Weights of a small mixture-of-experts language model, trained from scratch on English Wikipedia.
Size: width 224, vocabulary 8192, 55.1M parameters.
Experts: 1 pick a token, a softmax router.
Training: a variant of SOAP for the experts, 807M tokens, 3414 steps.
Below are experts of layer 4 (counted from 0) of a mixture-of-experts language model. Rows are named router (the router's row for the expert), gate (a neuron's input weights, with its number), up (a neuron's input weights, with its number), down (a neuron's output weights, with its number) and show model dimensions 0-223. Each number is 500 + 40 x the weight over its row's rms, rounded and kept within 0 to 999. Numbers have three digits each.
Before each expert's rows: "raises" lists some tokens whose logits its average output raises strongly, later layers aside; "comes after" lists some tokens at least twice as common just before its tokens as in all text. This comes from a sample of Wikipedia text that the model never trained on. Tokens count by the router's weight.

# expert 22
raises: "-", "gi", "c", "pro", "chi", "pa"
comes after: "\n", "-", " Al", "|", " non", " ne"
router:495507429442451495494487441491491489511456497511541493458557451430469503505484412512530573495469430458441487507589503493417546558508496508527450473428452535531465573483432430515449503541404459587461472483485456540508483568445534513503515441398471499490525483503540509483456509515461486546478594528485450483537449554421511495512465471523477492525477480559436482487440493543510497575491488471452536533554578477513491508493484495563541555462507517492495500456545431475584539500503503558510452489465484493515513569552491488478514472530500514505578485583511477443442485503571503434472491453479448540509517574436487536467539514468553538545521435518514429505488462517471541503525
gate0:453423544501388552574513532514504520497525503487547455472502466512553547581540543452480512496501567520505488474551476461469472529532452506456510612551515494529449593499531615509542483443435429525473561461527559537561509459469529538510458508482512514414514468494451476512530550490485542503500536459519469487533564501542540465520505513504477491490506510544537516441359525532500502535469464511492511446495493457547452463514558499483487501467497573516520431522433437496519505486507526520531571612515491508553509504499461464484402474557546535467477496518466499537455549525480526483508536535533513446509475489517472502500452436451446571472497516495522570485472451548447419484495
up0:469432492540496546583499495517496473471464444516490513488510499508548539536503476477534506527505484459490416463571509455433479554478493519419520557574506436512498506510507483532526476428492472509535522427520524479585476532499504519551474504436578581475495514470481489418448459557510482489493546425512464470566455551489460455550534519532489543443606493501476529545470521506483516498560525541484520463518504545450422520440535512481502604510550579535496416509485542527576479511468534476484478514501500466548568421444477462566496511493493484506436451470482568450545534524507429515526489490513520542519518448588520505436484549501507438451543510427521566445467454543526552449501
down0:492476524536522506516474526504435510398549445435480556524520582463570517491501508510556462491526473587449485492495471575445445516578491493471532480456506492537497511563539543496511435537429449438558453482484539495475533554505620491506451496447506571504478547482512555445521544476490555485586509521534484498517548474536489471535546508433619528476459561501523451539533500516460442542527473416532548502483523505518542490538525455458575504568477501398541500541494547503490516519502502520466516524539450463458457446458539481522377517496536537463544561466510558540494538506499499442482484497452521522541557477508511513487497493571505467571553482492527481464549498471494522553475
gate1:536457511475526483434510550510579464530489467446529522511506545555482513472521468508398498556554485558486523493506466589448454498572453508543530464551597494561501554598476518507493502524488471485548513434470564569464484547478531458441493476518501503519587557478481507430540481525495440512561524552510525604455530390471525521527528445494561465579556498502478515505488529498526451542454561468455508452551530523508508473455470569494450483529547457507464500448464502474420462500455537471404533505481499495506479466516481484559591518470508471444537536470503512493491480470472514545526536508484553513481506445464476450544467522500448489567462573518494482512479484543555545448431
up1:498485539512493480499505524486514546519521420529494534522472527486387464521503437487455475422532556523540568524474510504536516482554519553526490444452519481475497501490446547431519470523567510520482490529491502539426515445481515501490551499515501465572474504474518506442499424483503438430509447468528568508511503401461531529523505540451457487536511483464534554425512528495530474509515518463524481508515520442467569485481487514519553436495536523604545530497481513434470491477591532514445496381546480448521561515454518438486524476496524481537508528526502407523500420604416602555484493555509543526515475471443457436583458491420513543540515496500530467470468458492525505558518
down1:462585472596461518435457443495455498524471513482533466525499493470488495508539517410494500513477542520513582466447483424477433527488457442376467441490534583445445447467484506485473445491429463412495493539477534488516566547511493440500529515474498537511462520555461547460537547536465437463517489505529464504523440569484505517508491487446515485528466524558515520500546512549423468512558470460544476512507493543501484542496507538498476476458413490468495559495522451517544484562461507470512477496595578511447523529518564510505467499536438493477482471531451441449532495527439487408587499536458461485507503510444495466471609557468495499525442557496562514473473509568461517500505
gate2:494504490546474453479522518456520545519552536498427483501497582519446470467421541502443488518530501558526446557535488489541541556511491487454529442545511511468517466541467478510565480478494525539573544492445531467488543531523478488499488559508468475507558473519474533547519428479474580422456544559578423484504496466562563484519437519477525548475543453531486473412541460491501440538488553478496620516557549486554452510501466519575558491453519430464536534490478431478504426490505549482481419544545530437494547518457465506504449512450482469511529480504526511543521455488523505499451439465494564533465491527558521493548505408587537484473535499434506509545522567524472490496600
up2:440484493497502538486513496535520498563525524556490521440405519429553535488528458492488502485516546520496465561465499539501535502560539480509521393541517489441512541530518476511480522488466505539537497505480496520474438484492529564480490475482473459485514459519447522536493471424566519532520510569472447520532579479513482504540462476459521468516516511495411508436551517496530436479525429501545358529551502508494517454516467412549562497471557534477494511524453478516558468486566442545469478416461528409476551490546543424444493506423419453471537528531518478495423525551433428532504516519473457503464475500488512439477512473536438533459539516533455455527390518563476549533517
down2:482515477601453521473502516415538459496507501531502456414528498466465458508516539485476526542414535513493488488493476436464462545531535504466521508538533494473591375527470558508582519490442455531488485542499499520422487480465468388519455558543489463505557436451403532487502471424572542407531608476560510593513557526572514496523477539486467518461466563464478454479572503487509526464459532482531546483465493498472481481457480484512531468469466477512475547495521471458522491490521546555494472544502485484494524528466420482493504471422513451475495509498488533583526550540475454455505470501520466507443452491559486534543468491541537476481456482547416549479493525536518448524462

# expert 23
raises: ",", ".", "s", " and", "te", "\n"
comes after: " in", " at", " Z", " to", " W", " of"
router:473542445488520452508463535517555513537442467488457495438551557512435545509540510523524419572477416448470532555484496499508481541537541526543497481425476528501491471510562453474454525514539561403540502490520538555539461488513553496496452486458486537413437484492498468463526519436502502423490417469562480515540460561523524422458490564461483529484490499478467418575536469480468547455467467444499521458528537472505493500526451485477464445468496515557447475425574447445486492540530491515501475449561523520486475514573519463458453535546546547490504434556541539543555503480448439416528528476551527487579517484529526516552560554545496537465586474482557533513519465500497539514513
gate0:513481500536538574486466536539539471475524545540490473510447397446452448461498447572538485531533430503511594529531451519560396511480478484548494468534472536467524600425548544468487497445480578542464504500405430450473467527533513485517475490464540535486508537494581542536498444501469464504490559509499453549484466525544456444508492427473547514449468492484486542458474438456501448487516468521585454546473449524524488510525493463414485478527474512522455493458493470503554523509508434502535498484533557524472468514470569485500471487495487512497499521527507513474519546505432423427481566462512509463487449415465438538497467522449441482541531447500627446459530493512467539516501
up0:553538601456434457476568468465464421537420577488482584475538449510476543490488528514572492493448445479512518479459506491517468429511519509586547559549538568505492471450494455446463508491489544506509468462558446559483444493498565543487524522499602504401547469497589507537550478533569492500564455510447497521486515486512576502446496509478572563577480471485507567519518518538503463587510536459462498508532512488482561496532495475478540416504546503502480504516513580492546486506492484529510444503556501487399516552503547529541466552510502473532522582458495558518503532475512458477452507497501535483478486553511508496472488544565507495509499441441548475475523510559456585473509
down0:447460564492494511472549433503455472537424523448521439510480464493552485497568527582427486443484480510465475400495492482492526474515483490500449486485512467523521573536493473451510474486481535542523532491487499546568491562493517523523581492524481511544524445547392530481476529560458536466502473471477516393566438533534451490449490458516529505515483440477518442499538496509507455481495558473516549442479527473483472457509473487494513600483490526557471443482504486543431488492433420470488485535492448466552539496474476469502476574559528450523568501506489464538471493488451524549535411515516458429591550534556436492527588501481485459529555582502564462582484471459517541518531
gate1:442473528552499496455460498551560519509502433532491450494536527420520424506525522547515458483589433551477568455511550490456428449496517517505516530463465560556472500526493539539590511535475512506486573458510556509438508473486424500435512394487421560474494456455458490478514503456420484497473540500547551432456493437461543491469493452477460476495513512511571485440502518474457492479531451492474521516481558491567417534487459513488519524488504538460457499439491534496520512396427538486541526565506471533514444489480529518447526514419429547503483497443452523536564487468453531537513537540533485541415517518577551490532455508538458561493500535429447501442506485475481483539481
up1:486486488531518467414559500539489491510438444542633516501529450515584530487455431521584534511391465512483515472453442494463496492476495489516469450490497485434469472423456438429491473488448453512555513474520484489490449464496465481495508485499476486532480503545540441469486381498551514477429528534455459519462595514501475482576541486530537497530523543491519502482558559549566539501489540481403559489494512467507472485517544484475525516487499528525524544514546446523481480545459484443469548532517508534527540489535514496458468600498448528458494483484479488452601494438522519441441471438527506503451488484528493462528567520496482463520507542603513538477454574542518592506526
down1:514467581507475495541500422500473438445491461578561474480491528433573511495448550508428472524471490530503465451527534504548479495487459472557472536469464548493457471497585482478506533443552506437534509458525427549541544444508471458494497527455458516493497534492463499476481532595486538493390570428480472491549462551514576414513425510518554527545470512489529462522470497543512487565525549527533496451513432498525499588462564530536476468515493488508508480500478491553443573514477490461496523467559494498551482505444519384475526521531565458536459537573447546523512448528491374486518499542497505468521551512491490503507508446527431556521443498504502567471497460532513561482496
gate2:434538475482502471424454435524459442543467569595472455530584493503517514443539450495459516565511561519476498527532467531525537491494464588548441534538470399536476504520528474479548494473463474516540522516499543539439534468499524439446505514395482508468465516560454465443611455481531487554513531419496473493553523522458458538529480526518440485517481470547513486492486445484431495527486473554533496561531431455491520560494505487457532582522512484429483580496466470522494528518460497498460446456494472502473503467526511486533530529543376495557534438522487546485540500486509548504476461533505496503436502493546469619509504533514435555496527448551476463528473485566460533524519
up2:479534519503522497507542451471459459484504521552486490501519586531496505400510482513486528542463556499470514611528525517481515499512506531538486531479603464536533497495538445461507544600488413538517435476503505507495490449529535501546480484474483526548488423496505503408529463502479465528512511405467498499473461450561510516529495511550517515535533480550536482493484409465485466520481477610553558549513459534512573470469543484500529591553517517426482516417446476543446474513445492533489506434492531555501473481567407613527558481503507511513474507531469479459512552507467523574473498463535463509460456570528483562491498450483556523537523519526461549510535401517506507576456
down2:484478513523585513494515505417474542533506526513494470507537431480643462522510464424459513560480516573465482436406534497496485526529503549504487530523472483484519513545416529449578468534416500501504527475493552480460469537495514439533477592479539480521523482457522513462554474446457491527495521516527464439533502535483536518509531485446557476453480499496473503553551547567521437521438555554555479563522452473487482564467486516491484452420526495449564542501508447518484440513453517454500505521468482436487417437427596511537429484505558520532446512497510580509476526500528481506517514472451496525510506491483488503598540546560495436416464520486452474498533533506492521509582

# expert 28
raises: ".", "-", "is"
comes after: ".", "\n\n", ",", " (", " is", " with"
router:535583547551540413550441512469462465466562556478565466455446496522483514551526488503502556529524501515532492511491537488537520536431510465514483543377486517487501501508543570558543455500501469479523535561465528509527558532490561563523553517530504531556552497525519496494551511548522523417607482462511500516558526542512456523594505495507454458461455458505595495469487461557472536491520450507549513522530521496439486509528521522445554497460507523522480555482483533414606512464489566437510545548553498571480522458440531499569377531513533506470518534545516484531525426475535476530477511485509484478496528473517475502500545478547518465474461430452466523444582497491444542519525
gate0:552472491490428543537454477507499505451503493540456534523560552493489504435453504458547498448438504453489421525491471537463441487421480542540532484498544452445539503536498508458483500507553488566526543557471542541476539543551512550458575508439566502506535514444532461480489574506527533490567477447445585440497443518497448540494426445588510560536573467540562536515480451439555534464463525504544566490574556514513523545601503476455544546493505467501558451478536443475564463583570532487494532499474517518456461469505503500521515477499532476503574533441439538487496485511474492477499493561535498415577546486542520530513467461523516529533540502450484472531519460455474562495542
up0:513494513493538407514504533535518562505540541517467455557495474479455521459465469501505453524499526511484462489469469526510529429540527425469483495518541473523463511538464467342496500439539502547504462527488543494562455516507516511499523519431493570466591508535450554476570526552541533495494480494523536485477512505513466497480480498433491534458491473487559538378511518477466563458511516549520494560519474499559497499562482482466514575557514463603511476495428451524561462523466451494484401436454485514465542537533552493597513516522540458425479518452589505468469411517430503466534538512528465534460510497479487421403519548528508521464497563467473544541501492501494519538515
down0:486516462473510498417509469508515449500480530551491541438478494470527555565418504466458508471482487443508495479558411485511567570423511444511514513520523513464492480570499494506520477561474502475532447452509519486453521523455509524441543452510532506530476515513396509522494413510449520508456468527481549491526560474452507528541480402520468521540472549531513560567517538448441537467381519451474494492454477476549487557524532467501491517507503501533401418452541543532476532392510524471465545533477498544513537553490467488557482517486485498557528498536487509464426589456474484540539456499533578455500418585516523500459506459446582443483443523431540501484520463526473492485508
gate1:471499447519523515500512516479554522495489546507510585452535516531420495497482597557448531558472476477518537555541476451459523462533517494491504598482501528557486448501513522427502447555542486570518443487480446517500568514562589511500504477506527457570502499563490530471504457495546495462545442510505498478561492460410434496499437517554497510526564517509504508499466514468522485526510481498483492520537486462454557499510491468554548551545500457527490531534605496471508488597542558587415530578522452540481508529585545520513424448513480472444526504484569451487489580505509426510543541450487524485489429521503527473512554527556475471535550545522479403474440542463475470498553
up1:435577545543443495524554498458486485572518482529485558440536497450485411445521537495538555540448471468439512425424531472542485399543576475532518512534466516543452522502560407516490517478523498471500495479546487525522525461532457510504473475500478440446539524510498472500524483431445579482486524411459474484488510517543468410500505451433526450554588513492541507494578524558484470423407443533474498521480512551495451510497520559473511512514520529483503532538521508454558538478405452504520442474511509487455560490482418551535442547520476483505475486624539500471517440477532459513501511512540490532571515518502519519465532456495538516485532515469548469507554527557521450484455
down1:476520456518502495512569438489443487426502462498596472485513493473544496488469498543533454601515565510465465526523513471502551491507536538491511513480568593440511559442544425502621567454496485507491491454501557509414500434531456541471482464501454490509491476529470515573467524500492465457491454498430519553549530493488504462596499511531496467475494568460488509571474516479522497502574519494404517446520551554500503471497451498564552507510479492497521502491483505500542550464516494485536428472501469456549526434422538530534513494489554494450442519545543515562544538439507469575556549550491551561487589508477510504471531488491417508502490531470429538548563457550535479510431
gate2:434481485505469413515489500490536488429479506487536525541481498520537411462466579478554436467479452522514462506543463467453541554497510487482495400441508439495499488516389438476471491530505461527511488461434456449496484513551521550501474472529559477518472507528539469526459508448602535490445491492502565445496443472436477476505559520473457547509526535467452509516499505555533560446510539507545454488546503509428410511577472480422497452495520512492543449470442458496529443507499461482554506527516438575459591567523517460515523527511481489474535473427467491499523525584484500475431528452531426467555467519534524515422458452528495470455503550445543486469477493444585548498492
up2:496525525488477441449539482496521521441470494509538435512475536439558422484512574509479503479472420501553511465546451540451512476489418494466472414399494521500444480547471498483473490526499521570523428584554454538471491494483473599522547490531494503480475548513509552561449497454508431506481438477488500464455468465479522462513494502510450559514470492486478483484535449431494565479474543488524491543511500493439456539491487473447522464493460504522418492478464478570588591498541526450446477527453491471402542560459485512554531471520542481480450510391489516560516505504494516503390519514512432413586529534477515490477466474554522502504505567523537504522449526509538453464448
down2:483472420551485442500462496568542519488502456520594517446471543589447505560517526513536445566526460502483487488571505517488497519560448460507469482498581528482594478517459542512450480489530541453531449512451507503463531519422498480546449515523544480513487519515448450492559495473497489462480449503497496486481544441517512541530555535500424478482447502506520456495474500488503444491487502548525412487499505479425510519491491483445498416519527529452538425510488522522411475539478496449428409501499439462392553632467547570496592430533445516483452536505546509532525514530515490529513500570499448551469522539522514455567547464555489497452526497534510519542479535544484474543482

# expert 3
raises: "=", "Scientific", "-", "Member", "|", "General"
comes after: ".", ")", "-", "\"", " Full", " information"
router:501520473486505523460581497583504442523498482419538534467535512457551495555498439525539461472481527514488462495475434577493492459414453433561467504446433520412515499392490444521479418497504501497524538501497483527480543578555459501456505569536528486513533566474476456496499468418510417534517440500538508497513488460528518506497491425501439579395500456532513474532493487491522490558505536571506496503515544535443500533486422416571545514472551483491543499539445507570510559469448546438523506536480493513524546503497532526542509575414509471520456507531497497441488516574481466477486519419504532468437472507449456528459481449524511480537551527534536492493431514463540532533494
gate0:507500425524483552491477521529472488537450536459469489521468591442538474537526404494525519490521497501430520489497462474409497497456532498484568488473422460512472487509513422444460500508481514454513496463482455522479511615563463528597472525515434445526514551435498488431461470481424458444436484437528478474551527437484553524514467561520495544536490438525508535523460520525486506547523511521509415529578517554477481466442502558539520463461515545502542473529464467559527561530440495501458497545465434510560515520528510577424523557518421470468561458537538545535467422487475500558516493468507539538484529556500468490491553478496509517581519544469474502433460527502435533478547
up0:534483426529498544454456542517431466526410498485494485499519555505541491550545433489459544481542485490431527486500549470407513501480527488526535483424461482494429491473492408473427486483433485453545478484455477484500488560567445520575466534512461469559532535431501475414457520551455465441440500448504484474552481445546562524538440540453480525520483466509478526530480533514547489560516508501505416494519537543456493494476515544518529453503514520485554466481483463516516547534419508505493485526499429521577491533555497571416513558542455446484585468529523545515472421503467511604512487508523492509473486554489492522488583499505535526543514494434488510434464539497395523487561
down0:486411477535499514479481548475532479442553474412497421534523428508515570474531473523482500519543452488493413396498487518555529500531545586522493546489487571578477485473534470522462436505487521479517551503555495534472430505489543496425486543489500471547511496407456462467519477558442547510423509485532499488505489468443436522556453498486510538445499477534579494452501507481537470469550511444521502497526472521504498500439560496482420514428491530547490428569508493582490546612508422509495517458528458455478513477463512473462576454491517491520509425461438479507517534544524520529465436575554455520538503523538502526490500422481502503562493509536466562488569424531493521513502
gate1:540493493487464476471489531585465455472471528462528522488441484525503490500451559488506557464528546531513558515496591417546484397496529469479473480443496524504509481524471453447456451451379517533484523522500569493507523563428508492482479509541491507564547458542445560487375495451511488496497508482425490532492491537458516518531499465507487478506568547473398541465504537475503451487532542503582523528474564580597494452459523529532489488498502488465462571479540549558448548473448542500492443506539490532477459544510489527486481514481532425508513505468444544496491524528474543445497542460539516427515437448470465424501512501573493525510557488490409460483433550568511505557476
up1:549455458500551484481444525553529461485561572506487516569497457529487513559547457497544519536434424493477499525478507462514485487517517486460526496480571548470522473570526472414579467483432474470498499463530524483508554501551501486545484552523575534460586502501453531502423439434489544561421537521546479493493524519452446546493516500463451462497495561446457491478475505458508413479489520513537527496533408569510468517487541479518513502529608436514568485571488491576473533537510533512564474475541544466481528557509524478495576481511425467469504582461488504501461489477470488431491502539520499474464422496411512524539532543505505525467442460517524484499407532561544489466589
down1:501409522531501440492460490523492469440481431558483449456468499511431384521552466452479581485396437511548500504509527472496504491469498562501511486459489538491507491563554500524600488504470521504509477441504527531444476462451501531552482509468624531485531460558544493493491480577554471471479505483523523514447555502541569514553466528452493498483497514494519492497451421524479444434524552516570501469494434536473551547392535523474494502516546468534528522502484456504414475468423495527481512471497552531488556558514459506492410474466524501466586510498477434514498447504517573450538486480559428482511479494464460503512555551457474452523415491517475513520511494553443481461537
gate2:488534552520479500489497490495492501441517429531531492527489504535487504520517480448526439439543461554571472436567440556494504416426511434543552446424512539421436497519531540399470580418458547511509519555525463523459463469491460489470474483484566582544523565516493494494452477445514522570555439493440494497502455474455518543493461477487488511414485543516459502492501550519497593483512433568455473493515463429504511505431553538551451531483473515537509465496467468487433475507490538471533452470448407489523480538414546479523542478535518486519498527535556568507525536500417485474498528522521523488486496520587502499461538510469554537480452481486500492516468586444513517533429
up2:529564533504498452408564527489589494544478485497482488454522490485452395484469500509582557437528497482521534605474539432469475503520519487543538459471533463469525580492547495544448487439473488552504496495462520469528514525493521523486532528504444504515552427501407491497443525610569541552472523437532457491465510419573402575471498496469423520514488490496496447535536508454462544486597508540455524504541424525494476562512451545503476463554524530487525471464471471512499498493474455491532480487432520515540524472524493452511529525510533518506498504495505553482490487502547461538525553456501480546556446462534591459500465508490572543500509504490534491541488437483540433416418
down2:455553543445464480500478486459548498407478484562499534458517419561499464450489468479509560477527485563526462505462503528529558512504573545557532468480473476542476525461468443534485525532521462486497507475493462521499515475560445478451427519475471514539476444594483476489501455487465505465455510499477558522484527496539478469493473480516466430527572500483524441538490562550455649494484442588536501495494544514526564543499518519471477550512635565527474545500516443471553491471473458485495532508431525563469441431504516468472527481481526441523497522480543429463521522481552507455467472554535505488478476487552524461533570563491506527448443515594468512503475561456507573425539

# expert 2
raises: "-", " |", " and", "s", ".", "\n"
comes after: " |", "N", " U", "O", " N", "U"
router:506511430508438435582439515528553463560553471501477423448535519542467537514511507458472441473555514479473525557464530488524513466484509534511466535505506505498527444497592519496411512435558560459488517494504445543466501479495479480533530481534499526526476435473569492436488412532485539441437446511516459530565434477478425471501498537507539469503586522479524440503574540424524554456515479558540553510556501508480487556518461506543485477438545485547458504533464495471508534468497473515532526552530502528530462499502516471524521468601551490446558423507440455461464544479557491472408459547564530504566523445524449537526508553537503484545547381509476473479492514542480535487533
gate0:475431529420486457535462520466524471466438520506528521472454511550447531554458545454485546474449565508466465547496486463520516493551512490559546605528561552442498513469594559469505463476479484483476450522478565506518540541480485513518550520481484458485460456523443484511516525457516563476532470494514482469503488571474447537527507539509506479495449550505450517438560582493466492545436505507440506539500470522509462478516447453572478462504480424599458564519527553502479506496505449466470553449434538495447523487524489446492488561445517452521438429546447510512569534521536445509494423440535502486464491395471548460531431462449483459585480463431501436497509505465508434493469
up0:526423462563541459523600427485455536509517465483520485568507519509494517534508450473437395529494502554536494488453502477473537482545558522498504541564488495498484435439485491486535481471498481534526498497505500488494473512506486512464428476502555491435522452486521468509453470470493550443451474373522492553527512478444426509518521512477517454521482488586430496473512506451486538563399500505435518542505499488453467498518596462497464525502500487559525541440510478495491512599576488496525411491454482499518501473494544494525461531522505417443507429416464507524495551564474439527474547493493558502461508473433486487480506560423422515523461578498498550494504455545564590447513
down0:512524491517499461470491520463512468526449512523550518529389491451529445488519536536468488498458452475501476449459525531455463528485519481489469484539600575508509534471454513513503510517544493463454501530498513465547524474471476431503518500483525498537499460452538484477450548465528461450540582461546468380497475548479430548547489523556531572486417504498479482481495610570549454504481459470545482502528478526466502556525547543544477510552470504433534452492516505525526607530560524415543561438472525468552430541516547464515549467487513525514467455397449528535572513460523510557577427481477451572528548548474487510489481515530459431455540499466499514517556523507557557510516
gate1:505541483503495431488494501545482494501536474492450520472499486461500483563489537428445483444484548495504532488461452515491502495506502487440510492513532506480504485506574449513448527436532542507597488437513458514472442431541526516523475421406429534422437503542536524466537528490497487455502401445505446520527451495483454499529446601502516479583510547488527549540498526518441473503611492398459538500479533489506439571528505536461381506555531490523473461471454599477524529466504509461493466483490505518479517486497473437538436540529523514488513455476444512502498475501511439454508514449545486461568465487562488505423532556557472507545545513523499498466607481551522429441509
up1:502430506515493502539562518500483513502512575492470458445501465495501509552540539505545489548494497541412413509514441492542539477477540532496553558515499522527521503536478524413506454463512460479405482510493540468623517542501517512513526509528576424551499501471476522491499488461557458538517522517597506484555531453502509545484495438520488501471464507527560476512601491439493501502488423578492479509508463458499518395479484454560469498530508556447507465502516456521508572490490501539468527536619461563493519465500552540510499530440507431457406518505515527533473544563495561460497505504417466494580406517511518563549468492476459526476515583466492423461433491492519497496531
down1:354450512467497551530558519501540427510485495444475498514435466469515490506456519557518489519550486409548534513533523517487548475436499465434535495452397453513517457548550583500491476476484426529531457493510433559588470534530480455497555491484516515479479450482462395482487530458567452419417493440522506487530470534467521463529515544546462467488504548506488466521494536484474463527445547526552522522465492447542517506391544492499519549461471493436473453444539539480541504439528508439533542499519508507523515491500529446568474518577474488530451523549511496477478521502467465540573524568492440479475472502569468511466421470472513554578495476487427487499489507501471499554512
gate2:480526550502493491518494480517482446517548456503492507461580485518506483525559466528557547494492472581479527468480424540497443478515574490473555508519461467489465478479427556531460470506498557547464500496553482540477467478533487553516532500473555433482477443544557549524478498469533478471491502489506525518422469533509480514449443479577536484507610502498477486605484483546591551500516544549550499496526484504485482439577515445511505479470573502459501445580469532514483512484503561570485475379486517521448513556485464538496500508401463539507510462539484544495545435459533438539452481628513449452555511560453524514465466492526508531445494393558533501524475539516526526546478
up2:521563442489536501483480484417500535515444476556467432503552518469516513465467538567509505535527493441479499464438391493461531487470439589462573504481529511507537530487494508561549387517525483547467536466497493505505566528535484527443586476517469458534476519483541485608470514497516506509460491558520487532537511499402500526520442471515408533455472473491482578582508527537544607493562491441574505536462526482484512467541476425506502504590502542516454509480508515527537443482554442498508440497462492464514459533525530528511494474520502542536480497548499542486525429536500495505548547494479527563486512540449552488524573485555574432466520444501472542453537467470501545561455
down2:538474545532523518486455518494527459498472498497452546503497482497465448548505430433600540515514479512508528502448503544547573531470545483469515479397550567445476506542536510462557453451555462490442576508525484527446492451491499540457498527510545414527483430560455464551492561447614469586404471521524396477535532456464491494506525500653556515469483546560495527474543440472506504570523530471472511529486481489503454489476471466485483481503478481495482417502513552518432487523495464460463562486536474471516496550525464531475467558434500485553532475533494508417518499550523493503458532495534561480540515492433505461492562508474542483513509487456553465520507525489534583508502

# expert 10
raises: ",", ".", " |", "\n", "-"
comes after: ",", " the", " in", "|", "19", "In"
router:490489471455533532519494492466454459489556488439507476526477510475578535442465489522461462502464465491492550463496500488479496512600550537455455499501481532454492380473483476520568528443503478438556454556487528528479508477492502434514458523452532577583467436506548494522434454491483549513490501566470517518577513459509461488564526450506484431496520527576532514548559476496538494483484571526490500522486476570462535513509475536486492521442457501575545581552521479505446523533503531458484445460471561439495486513445523478440493522550514512460553510470430477554520456535477538498446395466573552560486445538498559492450480529544571471421584447445457543487532521497549498559514
gate0:459534497474518445443483495430520558555495504440461512495410470482519490456533561462465499471446526425519536474489485462526434449456550482419452552515531510520461455498457514548483519525471401411433496579482551450555487501480452490502558452484531545477509473504533520477488563561418478508552512488518514557515512512494489479571547549468487490488525431476567531512490452516483441550493457525470540467498472511477543482481530435496492564492459546500572497447495469562373541549554543545463602478450552549499490543499529479503560470476476448490558527431558434549498518521495530490494560539551577500486508506465498536552438449464450542471513468523473501521518519518501544488456
up0:484454508511512462483524515511468529538453512495516444493541464533507528486452557419514556457534508463442445549491523494497467463559514477499486509462568511574517479487427529560524517524540525510517544526515515506489459481449482455567501463557583548475459512435517506578493517490372565482453494543485461484493469457533518573547519513485494491522486507566537542474511479541536564430490528427466449465502433634497450463536472447448508531472506451462530450466481562464512537572481584455545538541457503477441499568483567537447557509480461486497501429480518557483548488494504579498474478508524584457444484478481444477507524523531393561460528487501423520485471493512524519490465
down0:481473450420487506495531503465490522504550516528584527544590503557495449461486534491525439481441510476451501492518473570532471491514544513502570562499545531449404472486513488527523481540473475492508532460390521476537532551535429573468499495534471498497459488508497505457532515539507553520466472520508459493478463531433466517497498530514544457456510413528428551486470493413512579526545464538430477520464577493502495495493457491485482465454595512432467586487514472452584522511554525606517475524549461435526544576499480537534508544477513442588544497456480450493537490484524495497449459472562482585496470520483467483500493482497548560532480517459502544385516539446480498483468
gate1:509508495485476586517484494471557534495506540501431576449483424470502498512500426472519461490435423474493493462475554505507552431471533430435496533527516487457471485408512473525479465531494557521453450471486462551537425519538443492485424544453548521496541461482422508498516465567461470495540565526475508569378578548437442499490507419524517536505562450520538488485562505519493553576492539539438488500454515500451509450475525522535448513504542465553458495511567616444474499499517511474509491472500488531441464499555491476476576508490527517487524471528451501478558525503516534552533479457458474431492484447468487575561403500486527489581464495503514498511487495460564485462510
up1:539499493510518478555525532503485468506468550548556545536563541490452559469473508475485465467596543519547541457507449576528512458534461498533536430490438577525448559463519546428533567457529529533555488527542596489596499439426558549472555435478480576447518452540468427499482555534477456504501483476536520485496496507494509472571461476472415454486512538444458456525467532573529418438459500527528475438485469536503472526488469448502474447505507542490493552490527492482490492556529482477450534497499427506477496468550548587509483506527485472463483464537488464514457525441498499537476437567498454494476580499482561550549459537508507534416547484547462468417480505480514507542483
down1:526561494568474472477495512519536483503559505423509471480463456524642514509508429521552486476590480486460418491518433480488558478563560521489421508504425507485463478482530500458509515452508473557451484491514491484543551446545538555530500429508504508500440502448445437442567489528517493480512550501483515394524482525392547517432443610603550537491471455502493495568525558476492495477507540482508511461552562482515487497475456512499448517524491552518544452452512531474529505543514499551544455481492486474519459510547562467507492534515423475505536473463567462507499545481484472486439487493414442487442551546545534488548460563489438524542521496479504471468475539501537529497547
gate2:524428492483573504471465444497447500500497559454547578454543519521465583533534489512493495508468499582494496565566552516483626548524510543464418506540564583551457518424571501547527544489546484534516462459490479542531514473491478457524493503567439463538465447550528511440498473478465520464547497416498522488510525549502490475454529498525524463469484556488479501463500512509511541405482492564555488609447485573515483518493493592548475493546441497447483486526444481495495411518576457490505502484483512529554461473504481447477503479543415518492464522551563541499461534503469485490433506475464518497394521422516544534453441515472543456488474485518532481433490523493489482476483
up2:475496533490533536544485549505465484544533477550561532522466489527564510502518496495469530458569467523443497553456449488474415467489444451446589464450448505528498476422550492456528443499573495575544518507495473534519506551481502442548504559562551539510515506454481480522452467489447540556549561511476454472506553472562425489518545532426493522430431466506541453462472478558478430514543495498537487466520460527528615447470461432463510520545521500457431512468482562596504423456465482502542521503553488471429543562483503512536491458475579512574508520485449565537517456518507489519510532501479549511556489515493485416445487535516502461512433497563503434552507495492519525500440
down2:488559539542465499509475488537489521453450475498497468458458443571548533515476485519434561549540460507504549486527483489432493462445567517522528461439552519548480448572525430504583455511485462462414550476426473547511516480538442529447416497465452507512503524484518494400497485548460437506489458455478498428490583482455491442559521508481532442455468454521490475543478481532493526484538468471511548507547515379441493580536516510545492467526568428535501456498514488538492517547545471507481454532472514452438543475461439543512570506591555435494533558523507522547568489550441488447458508470444487567507497588513530507498449509508513493539514506537513549502501445498537518539493